config.toml
n_layer = 16
d_model = 256
n_experts = 64
experts_per_token = 4
d_expert = 64
d_shared_expert = 0
activation = "clamped_swiglu"
moe_layers = [0, 1, 2, 3, 4, 5, 6, 7, 8, 9, 10, 11, 12, 13, 14, 15]
router_score = "softmax"
normalize_top_k = true
routed_scale = 2.5
balance_loss = 0.00244
balance_bias = false
n_groups = 8
groups_per_token = 4
init_std_router = 0.0152
lr_router = 0.000463
vocab_size = 16384
norm = "rmsnorm"
norm_eps = 1e-05
tie_embeddings = false
optimizer = "muon_variant"
lr = 0.00271
beta1 = 0.93
grad_clip = 0.5
batch_tokens = 65536
seq_len = 1024
train_tokens = 222500000
steps = 3396
dataset = "wikipedia_en"
Below are experts of layer 13 (counted from 0) of a mixture-of-experts language model. Rows are named router (the router's row for the expert), gate (a neuron's input weights, with its number), up (a neuron's input weights, with its number) and show model dimensions 0-255. Each number is 128 + 24 x the weight over its row's rms, rounded and kept within 0 to 255. Numbers have three digits each.
After each expert's rows: "gets" lists some tokens that make up at least twice as much of what it gets as of all text. This comes from a sample of Wikipedia text that the model never trained on. Tokens count by the router's weight.

# expert 35
router:138125129143116122115098074117119178140119170112155145161146132096146156174105082104146129144136132135144160140143135148112143167128133106141099101127074110107080165127133125111134125113131121108125130154157153151057094118145171121144136128127153122127128093092097136120127136091095135102117119099116150152135168150151115103120097131099131149103151139132068105100103124153129116110189128114144154112146153157122110125126151133137116156138113142097133130121147121081095104153154160086102094124135108133170144092172165154149105130121093133133121081165092105156139157102162142169153124156129121146148109126124138131130126124078099152136139116154122153124070115133184155088102133151115118133161157155118122112179121110132143086146111103129140137098143117171159078157130122
gate0:131154151114136127115111134099102114116131147128084151129135183120131157178136124096131148116138153116133118127137143148103144144172128136101136137085139140128123160131143112155137147118111133125107153149156111108095098112122175169127150110100120104121125126121142095118127130177121154114099129145128147126103129175067070123087125137083120141124115143158119075135144159112130122113129175159156134128107156126111101101122128158144073113119150128150157165110115102168156107185103141148085173075156143110154154113125132090100139157146130126108109092125092105131149104109135155126139136159092143122101111129151190081139123130152118180176129123104111119128109111134098175152132160095141157166128097155090162146127122117115123078116087132097139143090104101114113137101142154
up0:172102156142173126102120101071109114089096147129109196166111172095118168176134118080111177120122147102139127143153144142105163142166132142111125122086125129129129142127130115152156154132103157110128141167143143128104105150144191122151124072096115136137137147144137095120133150151132167102130143135131157128111125147093081131105140130099133134142109121152122090116148131089164110110121153162140148111099164134119133119124132134139080108141144133149149139130118111173152139163083119159103147083167140137144137112128115126122144154113131136107115109098101092099138102102128148092131144122097129135091118128149169077116090135122117189169119121099106119131091107141103153135118137095129169143136097150106147174129147112138128069128085113117146149093105095120116156112150145
gets: "2", "1", "–", "| ", ", ", "; "

# expert 4
router:117161130144141100121141154134136117158164132138104147129167112113153122149120157102141116159113144185134095162112121135110077140133115128110149129131129086094101111135170096146096155101112138098162155114124102139119155149166128119103145160102103153115102155144155127114112150119125119141104140124138127167087153120160141120165142157132102154180133126125131153102154170134151080086136112113135125097167138100125094132113179123131106159106122142151127175159189141103149123152137108116143102161128130142161113121097144081110131102126147174103142166109104168161153132101167134135111093065138122129129125117177141104144088106105167149128137160144099135146113105146108165131138102137110075112118088091136118111128134089102170111162171134160103132160133146134160164134122139
gate0:106125156134112117093114119118097112101117149128063120133114150136134140141113176128101129172135140128154117121118116087143139148109135147079122148126139097109147116124102122141145159120103144134134159117163098101131101086144155145114134128159128143176103178153134094145076117154128190154117066105151146083151077153163123159163130124163130146190115153115158121140118111137127129185084146148155135097106135070144119126086163125162110146137131150154155100121159113097074122097121173132131114122137159151169117110137114129122154105117117158114133148096113138093121119147128127105128120132122126113155105157139132088113126075179140116105129130146134074083164120141117115122099110140121138107146130151113174152132159115122148101134165109133107118171122114122088151124102114
up0:079119130141122090074135138152103106119135143123091154127107153091138114141133154096132143122129135152151121115084126071135135172138153140131093123133154079128178117120136136159148146134144136136155168153132103112130119114146165159138139122088131163118122135136173123167084147158124123167138129132148149063117110123112113140142158131134089093163127175126144091151128136137134160188142160133135150116102105086140159089123157164126110155095132110154155082137152121103107110134122107106099157113113115126164110167125096096148109118115129127136138146116117111084137134162094128081114103111163112136155084112126153103165135103130121152150129104115131074121189098113105121094114184139143170100154098149106154147086141080148150125115151128113111121133114121138116140140094137
gets: "\n", "–", "j", " / (", "|  |", " J"

# expert 60
router:144125153114137120161107117127122147081112130093072109107120090167140121121144066104108100095096087128133103089130112094128064105114145143123138100145134123145159109136137119125116134120105134103123141145175175142116148118171103132093186162133145121128119113085151123179091088145102141130146129084152118108094151144137070134108102151186110163163158110107122167142123132131146090116152118113181162104126136086114107123169098145146140128172128159109127109169118113147112109150125126138108138141118139187131099128115146139135081149136136119100129112170132149123141100131152166135121092137128105119120164107134148122152082087105121118139155137117146157092093097162114108136159149106126146122128157148158128133098141159142114099155130102138123161107105128163135095109120129
gate0:136124086150105083125109125119143141110114147170091104128150097113128131122135086129133111096099152140145131136102110120139109148104123094157183105120150109144090104146130161111092112137111194133145126146154147140091157114118135147120127169127158192128125123142150125173111094112170114124136123156086115117151126124119117148071139112127118108162126142146121129141145127128138174161129152145131168126159110121114103121172133146117055163098128145121119106134120110111159108096143109159149157123116125137156111149149098111158114103107109095125110151134157069133120133170114124112148125104107126175129136092135111113132087123133094154120107184176131118126116117124130119115176089142154145129124084109077155094134096150120151117181113100122092131158153147094120165153128186
up0:140107087183047096147098087132083122109123135165128096104154111101150147131111125158128147152151073128109145148108157132140083167117164104119129104118091134145083128187102154144130124128113169128153130068136144141141128118131101135136135153128151127131127135143164116116121084119150105164101138178114116140171146123117131131111132118138108129173141185101134133139126136118118137151121142117148182132105129140138112151159107161130084170101151117144128120139102118096155146111123152155143109145136137101174144143177102131159116098117128106139106142149130073148126158124118109102159144129112095142143104126104116115107095104108097164099107175128137116093140125111125098149146107118146119111141156161114148091129115141119122141139094098156064133142141116126094187143095152
gets: "1", "2", "0", " J", " K", " Sh"

# expert 34
router:102136092150195179076125130111129121088136095174107121123146194124126130112097085135157160108153179140125153161152142115115113144112111087147069162136105145120134119129163155082119179118070119131159086149162154137133131125094156105128147094138147137133145116122127071116133118140161143117107099093205155098105155100163123123104131153122092143089147107105112133153131144081127141140126129073145101116131101133119135077145140125145110107145153099126095152102110145129109109136141177149127140128112087156122131136103102144130145150125117111168080141120126138135127124128126180146149139178153119095123141170094138116121118132156135134116130121114138103123104128141117133145142121135129152120099145116164129116115136131137100119161089095105096147126103082133130117101124129
gate0:112155090128168118135178131152114106112171145115124165117116144173144128161136071106123184144123131117183132088127180111172125120169135133120153119106104131118193129154136149138110125127112115138121092147153117113136084145110196130085137129093136124168172108137120119156103121119122082159139160114148152125122083073135124097119162104138134143153169144116128115103126133137059123124126144047120122089094118146099161102115106148149118154137117114145142163113111146110114117125100109112164146109139128139105153139130129108143129078143147109161115119114130124093134136145135131150128135116090109131147145144120124135158112129146165111142105139139144099085154092175103065163147148123076120117160120111129125125115150153120094103129155114119124116156121130140084118126118139
up0:112125144146166098136125112181102121087117161112108178125111152189122145129135121096129134115139158160187131064132136113134115139169101111122113138109095144116182121140175172146132116132110095148122085159149114087140116150096163129129140133080132125151178123087112133137122141123117117141126124152175136146132109068160126125125175136118098101144131139109098127106136142123102140120121124076149114099117062111125156089124095125176135129109120107100137164115109142136109149154116099075161136083120137136138102144150142078137132092123156101143131098114122124109139137140135149143113142120097108119156141149115154129144111115163173100144136164127154076094131110187114077175161154148116141099152121105127131113120128119139101123135142152119116163164117107145110135137128136
gets: "3", "5", "4", "6", "0", "7"

# expert 27
router:098091099144180158163131080118132133139104121155146105143105102142138166131156156114157148141155153178139146125103112110078109105089148107136083159142127164095145129136189156115098172152171105090162106141152148145153148099172115101121140123139123122113127087111150094154155078133153110118108115095097081105135136117119122086123117115136143125063122106151092124140136103154099118139123121124156111166113144151113124148128148112123100141137104112108111104142098145111116132109131121138155114082119138101136128134133156134138098112115139101125122152074128145136107164125149092119114205113137109120149150152102159070074124123132102113136128095130110137155115135165105145089090085163146118131149150122155142141106159115121125156090142138117114139156165134129096145104128108
gate0:112111150158110144111153133122120117174136103156076121145091121094123136091119123185144142139109141139097093146126168108121095127116078147106074151077131100104092098125143132122114100118125150164099131107078107141105124174097118121159159130122168110136149127143109156139137179132155157148132089125118179118147122132155119093144094140128165132152101163117148154095116150127127099149132138120126151105135145138132102136150112109112118107141150091136116066141135106166133155101148080171166156144123127113109157143149156093137135117123134154124119097128100119122118149121166132130153140138156176171125110133109083145131124159126147136113096108118154069109097147127114177147145150102156094148117155144133097105158161121124158102126123168120155099154105160123095126113068115
up0:129131137183088104148173135099120143153098140161081123140064101133108136114126146167171130138108159106136120132078161102111077114113108161124090142084142145136118092122156141145126111122142124162109119106090109153129119181089126138147153098130146108123141116151097129129136127129145164147126118122092127118130147115132127101122086132140120135123094158129137175118120130138121108157162135122116126104135146129100106168129102117105123128140133087147136093146119120170130151078140096160164158142090162127132143182165154130123115119133148149145086113125101121145136152102160100146137140143114151170098142118082092155148125140112148127139108121106193061126068133148122150135131134121165102140147154107137093118125145121156142113122139163118158107126120196118104127091069132
gets: "2", "1", " O", " E", "J", " On"

# expert 8
router:154135161119080142116122110157137113110086094139134096168127135121118167119126125177126095143117130114091108130110108159118145168155149090115111135146114125164110127120143140120169117126139111130117153170154173159138076101113139105110071135145142169133112150151153130115145105117089120139178140079143165135121148144132077154125171153141090151139081153094115118160165156129152158142125126152138102100113117116105141097124094105121094109089134134158151136156116120163103117114164080174083113154132148096130114128133081089071115134109147116115128103103151148158144170138127145137142130125101110120153148130155146101108112125111157137133134143130118133187163123098100139145116166107106127111099158130111115093131066119121126097121131113142112085098166131134157111150156102
gate1:119100124103146070139121109161179132121125108120101121080129097110112093113118125147140106107115133115140126146063152175194131140098130122117109084154156165099090146164105136143147130128127131122104174174110152176101104163132102165142138102101143158150136105126061164158123090155139157116143155133138152126127082127133157138132124104113136139134150120135125111158086075125122167130116178127153116103093149161137104102115150150133088135129133110152160103137120157121139135126154145139120098129124095094126131129127125106109123093075109153173134126113113117123114130173128146164139114148148083163135097106108138135104113114120136120123140115097154129177107124137172115121111153135105122129114165097084174131143115157122123141130118103179148080137149141177120100141146133
up1:112128124098150121121164177145164126081143120133137124124118138145144095140156144137125108083141163127120156106109137138116131093107124116140145113126147142100087127116099101169133139131136164123120164165121183144136174121110130116130136170164135134114104115137113146119145132179107115124072132155139134114161129100108142106104118078150102131117151125106143119158171085129136124122128148158094126126115179121148094100103163121145123150115111110154127133117152119098110101135147171144075111113128052101148116137139113113106113097115112132171109191096109127130134131142142090152088111110120109176131125125098125139130093105154146120114069124142167149150109084152196113162103156139132142110129154118093174116111154153100114098148163144155117118084146159128169111138125089
gets: "\n", "\n\n", " c", " d", " of c", " gen"

# expert 43
router:175123132130106160093132153135115110097099169135081115100134115121143147141093134169113072155111161118113185113129136126128104090120152155094174167155107116123128138086126141135138121104119160065106101086146132151132126139146094158097128145164132128128149163149126115088105139121112111120148104129093116151113083134148104128110082099124139153164115126110144162167112098181123098114147106137117117132156100101108104131090158131128080149167124133114141129145137106143092106104120153145137105105092157131148142098167112133093131095126112133110115148122113132132088130136127097140142122104107141080121148106154119116070158101105144151076145105177114123137088153141102139143091120129084120106141152113148166096139141165141138116156117122158105174152130146134101094089116152
gate0:116131165104086118144116158137134153146122135127159148156117141088143131095113079161108114123085095128128140139156146105135093156144128121125110162134129119161131130129110136108122109102109151138119065132108077130090119073118112124085176161146154084088122104112118083138127134133156137123098161116158130147112111097113095171118134130154146147140094122131134158164150164100128108126111155130163140123134120152097158127110137103133121159192152091122128076113118133133135131178161135127152118146102116131121100105129151173136124144100149138089126132124108122134142146103130139132160146140142144116131103153122125153142079126127076192150127180143131165093107144159121127144181117104151133145076138138087146144094166133162064119109140133102134154117174109105108084128118133
up0:129138168146122121113126146105136136109151138102125172132104137138114145149146110107087137141110124118158096146090110118139115147147108136137126145142134082141131149133079123112146088139122121088140100114134063082124121088121101078099157125124161128122167122099136167108107123119161120149136121105160137150115103106160140168147141133147122140123109094106129155133152197138116112120122142133122154104134093144109167123169098124150078141148132119094069102132132129182156100109115146121128140164172094155107094156115162132170146172145163103129093136099103123143084176124090151109132142135149138155084097130132122137101124147118107132141154120135089123124101138132154136131184138090150176139128116153076144149130140123128151111123150101114150182091135077146125125166088141
gets: " C", " K", " F", " D", " S", " L"

# expert 55
router:138107146137080134128136110075099112123131104128139146112120153135106175148143116151154131154166117136101116117098152124119128110118135100156105113123102171113121157162150148104128128120123099116103154164165126134134141141099121099157113124148143173139134093106151096122144084135147127136173174125160141110118130177136137158116106104095146138092111111147124119164087135102096112135121159149183137125106184107097135099160083125129119128086169081127116117142117122111106155131149115128138115134111168083131104087145163115093108132075159106090153118096145118139157077122073131145120086145137110127138113126145117121118100113169149121173073147122108141141144163109098147158109179121153106134152126152113142107139079126126126149101127153128095139186137140153080130152107113
gate0:118157100116128107117136088085127137108139100154139121123113162118136106163082055125097112154141134140143143135135125137177140177128143151164090133116112134164181123138114141113080139152124118157153105149126163125136102146151131143141137125107108144133134133122117115132092138148160142126163125130101151107123131082121146146094123110159124102139165139145134124154160152112106110157059131123107131095116144079141149083108078135127146091087141111153135082094100188143186123116061135099145122127155138098123163122121170133108160124144095123115140107107134096132117152144139123113083123150143136136171106114153114143132139148125127094126128138114168088102135127127091104188135131134143205166123104100138107110124119163141141155113165105137133125155100140093113138121123127
up0:109145104127138093100118095087097101099158084154117114127102153091137130149115070136078100144147141185121125139132111130140149153138100162139087117073112146170147144108112116150093144146124110121144158162133156108135115144120118142128128146095103138142143134136118098115087137135124152138190125128111150094131124136120143153125156125164129099160156119145118125168186148103130125132066142140160156109121152098141131111141091141121128108055139097139133121115121192153154119136080139110171128135107131113131139139152196101118125139140123136110125129074108101109101127141110096127086155157143123100181151094159118131143133146118134134117135102105137088099136127138116132178139150112141178168113114099146128097097097187151146144117147113131111158151116138109127113140139137
gets: "\n", "\n\n", " al", " r", " ex", " pl"

# expert 62
router:152103139123090170092103131135092100111156143118125112118123111109105135134105137162080128128111141073139196120105144121120142139156150108155169136112114137147123135105107140126154105091114139093147076170138136117181157150163126104101132165145151110151174136131118100135122143108132113168163133117117129114113106140098088178106121098102130144163094080097091101142115113144105126137132108154116099147089068121107096121103160137137149109105122101126103132113128106106109114112144156144141119105179154119100095122158129140125138119116103105107107169129161092142111127159048116136144097138116096111097086114098112136103141108152162143149137138143108143140109160097075139095164140129116107127125134184149158140150125156143125126156102117121129153097114144153090106124113153
gate0:120097146098173141128171121165080090134146175175122100126150123152114133101127156121132136089137175154150118088122155113121111122114153162145138107125107161105133103165128146097172141124162161109088142126159105088127125133127149124164111144114091097151099149163143131110128129120115135106132147138171168086123109134126146111153149082066119099115093152150142104143087136087138182140154112109128108104082118108123115150144184125146122081138125146108088130127111123114150126136081127160084178141114176135127144143109103135119106103134112142138135140105145120135125102131119143138146170108131159101122114162155101109154130105162103133142116119097115090090120134141110167152142156100095139120163130153152147142146113160161111114103099149134147124107121101117067161149096123
up0:124103143135111153139127151164079098117119156148115091119157128116112138084127159119134137107143137121180105101144124094135113127143153128096138129097086135104125095174105154109186124087152155107115128135140105078094113148135147121191144161129097121152107158152130136115120116139124138118144127136150194080124120162133173146145140091106113088104111147148127119129103105113140182160116130124141115123093130107105130137132150152159130112118158125111080154138127115108120098123117148157082139121107192133106105129112113112127105125141146131126102129138164124154147107101130162120117156112149161097128090137170087110125141120159087117147076141102139086086101115081155158160162169149158122141170145164140120154145098156128122147093093126152150130110110116147080150153124134
gets: " b", " B", " m", "B", " c", "b"

# expert 52
router:135171091122155150139112143135146146098095113137118143132128124154082132113119126108142126093107140094127147162128121181125107141096161154135140133148118100106111098085190123132107109087146153184150141125105114128157091115120136152138160127147104163122102108099141149149138157133131127137112128185129169125155147135112113144095148126174129144125135103107117130098124157103124101076096148090149105115144162149106134123115156101145133120111176101116122180078115108121089128160137108090152164132147118128140156126105145142146122099165128162132170145154178148146163126092098196133170085114124141114117146128147097130143161088135161119141093146144088131125110108153095132119150133153158164112115120113105137136127112131128101138163185164116093138090138117178096126128128138
gate0:120140154140149103120149113139088131116146098118083121085099117156135126076154115129126121147113122122157137114127145146124077169117184122082146099129118140143118131094128144181142085149155103094076143128157136152138138163157175192139142119164126112172102116145109135145064112143119136188125097142135199117131110159072118103096134144143123120110136145114111115117141118141140130108128113147132126119145139102142146083088126162141131138142153129129142128087087139146157092132079130107107125139151112154092114142124193166162122131129144151114139140104134144154110118158122170126124128135119133094141097107158129155146116147143147134130093138137121087090098135111081128126140148122105136126172143131157150132171107114119096104138136155073121086145125124108112115151117080
up0:141158105136110108149157140170079122121109098131110140098091104128129138074115122108128158125132146130186133143137130126129087156110194123069144092150108153157132126099127140163132094129142121126115122112182133163134133103137182189141135118155122102169101102149112124149117120134131156164119120155122147129128109128055138126120123167149140130124132144104106134140139126129108158118145119137105130113155132088147158109106085179143148116159138093140137144093099130133169116119070141133117136160155114149108113146131167163140141133122153152142131117094143124161122108123116156143128097117150154096147117099174132138149102126142120120132080156140120067106110119077089118138177154115104142116134119118109139118189120099118076119114103158115132083155106119125094142147101094
gets: " | ", " (", "0", " was", ") | ", " be"

# expert 61
router:157137125134140145111127138116152112156093154150112121131166142106116124092103155160138127145149101125156166135115128091155124170117148124130128094133101131148133106150168119096093074135144127172096105147124137137154114154160115097125135138146124135182142143122085148127122167170167090126131144119125129115095132105155106156110111144137090141153149168125098114125146151131143116147093093134132106127101096129129149095108167114157109139103169154141139129092103115115133119136089145125126110164128124120137136097123084150130145116196095145105089110102124150166139114151127102115139131104128112092127159148068087065126121145113136129125171110103143123141080096146132089133117146119129139171128173101128137090181095095080141114183131172099162166095116140147170131139136131
gate0:125105141120167124094139198095158135101108147164163117118095087126149149125149141126080134112110136124153152138164125110106156156143116148097178075125131171134117111156108142116134097131126130100107091100153110150139087131117111168161122145144086122174102205135150150114091150118142130123117119113143139079146121104109109142119128165117165112140130127106144099138151140163172150124087145094142109118099145151143116087133152066135127133089128147124134158083093121129142122139116115128121137129123182178119152114172079159142136115095090106105148155119113145129143136142144130139140122134146129131150126135130088146178111134175149130126173119103097137162107115123114100142127154109095140130117136092154110102135154111085124095128092102181135126077127105115119127129131123
up0:120105170150159115103151162078141135125130146170130136095119117118164147113131143147094139113107152136157143125132100089133167152136132114147187083130122166136112137133107153109126123118119136111151103106115147128146092108120098170130114147134091135162124178113173155108115109132151123119128162120118161089133132116117125156114133175110143118115092117081144118137159126170162140128082136100149127113107124098098103118126142087096102175127161119109161121113090118136165176107111115120085133118117146174118168125163103177145158130126077123121135137107112143129114143145131138142154149112143127149124087118129089143162113124151156133122166097117134114175125128112152143126124138103098094132136137080161121094149127109079071118126103089176115107085157104112160177144137082
gets: " ", " n", " | ", " N", "| ", " W"

# expert 54
router:180151125151157162110153150131095147132135125174091090097144123131132166135088125160120093176125115138108127090125131126121144098120148130116159122133117132092150143150128172159172103141153124094077144107154137142164112144125113098093113152166122180155181089123148150105123177133114110077129122128136092090098129131134134135119096128109137109183139127109124157159132092119133103085165125132127110140143120132107127161125143129151093134124146109119120134100119104120141083142128087103143115128120102119165118091155129136125133097149123085119150146082136126171093114113089123130131125099141119092124162122082088120115145096141119127150156123161154116150090142147089111085131139136082138113130125159161165122138136134143127108150095114125098165178133185140096121088081126
gate0:118107122165144116126153145129168128136130134179148126130080110111098165079118136169124124101120124069140131139105122141130142125167127130099133069107121119150137138195168133117150177072123118148148138151108109119156111101078140120146120114121077165145110154141134152120135170142159136121111162085100106138134125141114131142083106133135112135140143143089141102127068135106133120093166122131167140157143146141134171094097128095113124132117147173125073106109126188149153091142129147131136135143132128143095147127125135083171119108144197167148109124119099124077091118100100113134137130114162122160135132147140154159106140093141139142126084119153104109097109151142130113104088131149101138153144155122139118159135144145125122119109152121139157138097126098106129112115069140
up0:146141132134145110109130133146148086121150138179142125155105111099098178079109145144093131119127100088125121138110101149098113143148106110121163097148093120145141146151173128121143162117152140166158125151089123116175097123082107115147133135125108155181139131133102127082138111148167104133144183109106099074162152127128134125115101162134121145169135129090128141165117117093128112083159135099163182135180124129105150128118128112093124084110127137142135120120133155156106137135109161127076117145106102124099128164100112083166147124131133160123142155131095103069109105144088117107149099146140110162123119134131153152138139151125148113142110118139111105139103168159103113088134171127118124154150171137161147128134110150106154102119137099112148154108104115099167156118071121
gets: " M", " R", " N", "M", " | M", " P"

# expert 44
router:133106096122127168105101110129142112091169152136106133115162121122162152114093132151139113159115143109108163119109127086154141149098096102120094108128133114112140115118114137084146165128108157124106159100092132130143157110173141129126138142154092145145111174155124142119148125105136086112072128147098164093108103159143100109097169104165105137151155142139127158095122170122104113133134121128140101099107160185191127110143125119112098091065118132185147124130144103149107141133145163111120145167167153133099171083119101151160124112112097137121097110119137143128098127113157142126110165148125145099133158138159102171138147095120100135149145128127128110116096140115108105161145143141108127131111096177090129121136099095106151152144166135164118150157110082097141122143165089
gate1:081108125105116134110118147117138138104142146093127111112163153173146093125164096101111114118180147127141114114072148093121122154098111128134150124115148104152095125117139159139115148132166114098119157179132124150102113067104093103106115154132103097128100124123151141128150140142142105091136131117177151086122121132145135148101127103177120161148127121114141114101117121157113113144059110122091136124119089118126159171151153113099156159121109143120149158103114148158177080124117139116138149169150120089102180128127125087120153125113160144117124160138161128174094131162118149156135115118087132157133170161142124174168102163167127107139103114111131140166128150115107121122118094162127181156103129074114129117120136147122111151087146150126122134142104101084124143091124135
up1:090122105104114128128098122142163140097133096122081109116141151142139109114165108113130132122195146120132121116102154120117112156106120142102158136126116105132105123132170131126099175139143145107117130156137118156116133052101100114098135114116096134093085146153140105111124141130147116114147129120159134078107130144118129171116096091139119128128125124116141142106092134167160109125084102105085111112120126134148145186151123112103157140146125177121133129118128119144155131141115142110158128161151157125135170126151139093155116111088169135093164161141183104179104131177124137179142143149098119172143143123140115180178095141158094086151099150086111142164122133150129153131129082169118170151103143114108140113111127140142101126095113137113116135140130093086128154076134108
gets: " | ", " ", "–", "; ", ", ", "| "

# expert 7
router:104107110103120084127158091118112153083124127136111106104124121167160127171108112141128114154107109120156093138093152169147133142152099139119104118143096128142142121112054109186168178127177143105145147124100138142133095117105131148117132136145108115089128176138117158134106102159164133161155105153154101143132097117134094125153112096118165151114143148152119174116132092101125182122114167132111111155092145101129109184105133106102140151153105111157099125151120121149139133115135147131146099125127164119120137114153156169152127116137121142125118138147120112133158106168162117086132131140107149147147149113119119164125162145129073108113123109083127168187078128127158143154116124152173163098134083159126135135109151117160103116127100153167154107146125178110136134123114153
gate0:173124130117110151107152103119122123114147107144112150120119119114151168116124124200112079135139141119114171108084111073126123137163175130156105119147070145158123098148078142115071096117156159123133134106117113152115111111093105149101124108098141133109144080087119107156126077151148121141106129198120096140129112137100102072112147145105104147153140143119096113102150171119108156137158114159134100153128114116159101125127145131153131124113102106174139166090165117081132135147120114130130153129123130135116168148157175112104162155177094126157102162132118088087153144130154113155117147137150094126147140119145095084162130130136150143146120131125136097093128170106098102126122128123156157121132134133154130130149097096089106138142158165143141138121127156137112139142136155
up0:132073121135117144101170147114123100117121084146099136110095102135122151104138144155128098097183138161101171110127159101161167107128167166160134110176098153140161133117094133120127096126118163102170156082127121114120111151093123142108122133151134117100141106119078103144136070124144151132134138186112119148145106154119131114149135126129139118117118130147140151101117172111106159124113081145115084119131143136148139126106115139142119096127098109189139109121142107075109159127131123107124120163085136116154157151160153164090179140139096132131140168085129084121169144156164145111129127114153105097154135104124095119108144128152145144128111157121169107117114115101123080146152132098148173112125144122116183113136132113107129096170119164139100120110120171125098096109152128
gets: " and", ",", "-", ", and", " of", " |"

# expert 46
router:125137090125137148129144114142164160132129107097095121142095134146112115152138184147107109161143135080105102154143064159149118111089097135120097142147100117120152086131137095118138150122124145155102181087121098143130106140125068113118132153163089151124106132136101124108143159126115120127152110136106186122184151130143140098130135153144150117111149111114131112111159138119147110091129104151105108134101154102191116142121128150188133115132102173142115117160091125104084125147128172127172119104158154145111145118108101126111084129146115165134145173149123126122120100132085126105107176123139104107125116143147126093111180103122160185118096132097146131161106118147104125112147153134120139137147137136092125105167119125145172092128146145161125111115112096156092130122182109
gate1:120138108160131129107133119130105086146144123154153125134116105151145137188112131116132153128136142145120135132119090132138141090135124180154118091106147156131168144156101121145119099095113142135135116129144076141185114141145081146129110124134138137152144117173107094156105116060137142132133078153130126099160122145130126115086122103156087138140159123133146151125190149116128084152119121130145109147157107129136136052128165119117138148151138121129142106122133129070110139107114094143097120131142123146157104149146144131089060157117158094161121163119148101122112140087133166111144168132128128171132158101139116102109125098140140145103137108090090124152149113112139161124124146109066108137141122095160089095170147126135108150100071142140134111174146108107127155181114129
up1:103140113142158136101130091129103096142156076144149108146114116143125114163133153114123132155128117149154122105150093139105145097142111134122137106112142160125146155135093133144125064106123143132148159101147087122169102172140076127097135086119143112128132130173102112133123151106092094163117082139143108119147143141112135132113156127126131144142166130167116134144182146101121105171112121153139121156120148137157127079110127156111135148149143111112163072132146119090112149132104087148146099107140122150150111165146129132091057142122122079154109157120193105114125135104124157099157144105121119184152155093162135096102131101135157164070124124103094132127134131104135103174143138101085141138126159100156106135142137110141128115148131152159137089165150133132117092171104127
gets: " | ", "–", "; ", ") | ", " ", ","

# expert 57
router:118130130156132099113130083155096080111070076115117158127125138101100102132117122091116091183153126102175109152114127117136110106121079163100130141116132154125139109081167097156152144140136165096142159137085116106156139131107138116144109144137118146127146196153110131084166134110140136126151078132150133147097070131110141113164185133141136094119127135133134113120147107156121159128136116137115139123137148193130079117136113132121139144118101131133140154134165130142118159125129164119173102132103150128139119116147141123112086112110164123137167174158124117141183098097137148118115129135117085158160137124127108121097113130139096125088161160111150142117106149117146088156103122108093144095120112142126112112141126136134162129138118083180091165115162114123176108149097145
gate0:132124166100125098111172076168169120122094089161118121138124147111161149140099138135116096104126156124153123113135119155145135136082137123148141150131133121127144163115146127101117115133117153113189138134082135145141117131102154126089095167133119120141115172148129132110164171139160112100151146177119112093154144125117124157128133116118099128117159123088154120159100094119141123101109129087113089135184143151131159072136133131147066161106156133140136129120143112141141127161152119119085144128103147174168148158146101088121135110102110170107138149104098132151196123155136101133109129148119098110163159101115060111120127105152125110088136148138154058118149118172143105130160123131101158125146136114097134112100125095146116106108108116113103145144138106103147120086123156
up0:134143177103117086126185085148146072124139109144133095140117127122159117150092113140054106138127130108164095115121138141165153166107160121153118138154129148128176155129132102111135155137122136100189140109120122116150082143077131124078107169157123155121125144126107115093150115148148098074138128181134135115172127141121131146152123118106101157117155092116161092120130105137121110114111120094128097119136179145121168113147119142143113149102147143108114154126143111126141126155164110158096102136077134189148164132134097119144130087128127105131148145150140133115178117150122103164147134136096126099166144089096100118083120110135108156093119141142135123133140104168150115116139139123135119132179138094099109105112135140162098101104125091124135122176150118146130109098107155
gets: " in", " of", ",", " at", "th", " In"

# expert 10
router:138138110137155100100094092085147091067134122178113115102168102128136074129163108153141135113129117147108147084106183087131137151118137114097081108163094119133090119194102110098126160137159165101136130144145108148109134130124088134150143104174140121079074135119105100131103103123156151117132064133074135132110110161144160133117122145149132125140124152119152143120112137156140160169150108115106141140134122138136121098110108106101156134145144148100122121168150138114118095121124158131150111128109146103146132101111139137161107095107114129085121117127116147142113140121113119132121154133136123143113161083104164088147090109127142164166097142121095134095132156124153134135072187136098117103156150104150125141098171096124141148104129161160153105150148154132124104139115110
gate0:111167128106138170132135118119138091104136153117103112136107148091126153118144179130127189158084161140119179180125153127108102099133074097122165137115101162153111170138131114116130150128136104136131153111096158099113139091116124155103162143127108133130146182147101116117135142128111142155111138113119131119133105102138095121111126154192107103140122134093161139147123159101111158159091123076105093186083146125110145152127122120095120134146166148142127154147094146149141159159104145131138093135130104095132130120155105140124140129170117095119107102137145120152126124125136127133122120084126141148127104192078112160096109172144135120122114127169101114145084111116109087114147147166100163161172131115147116143115150131155141097100104094110125063124147126111113131085128127
up0:119100135131158135127103114120117126132157141129144103160111143114139099122184168164086168119072105146116147134118134125128117130151123111092147131113105141159127141140149129132144155147156124131126135100113138133114126125086121166079145153144127134141139201117102084128109137136112139134145135119120138092130071126154108152116133129166128112171100105099141153124104137131123129144107141078116092159109160114161129143156127127101118116149150167125128124148073168185105136189092110087177096156156117106157093144121108152108110089134109151140165112108123114174100138118129089144142108097106140119144138183070126150107099137183106151154114146139136116149118164083149104127151129160085138139154121126144135138109136122137109116125104106097125062106143076102137128125143140
gets: ".", "| ", "s.", ").", "\"", "\"."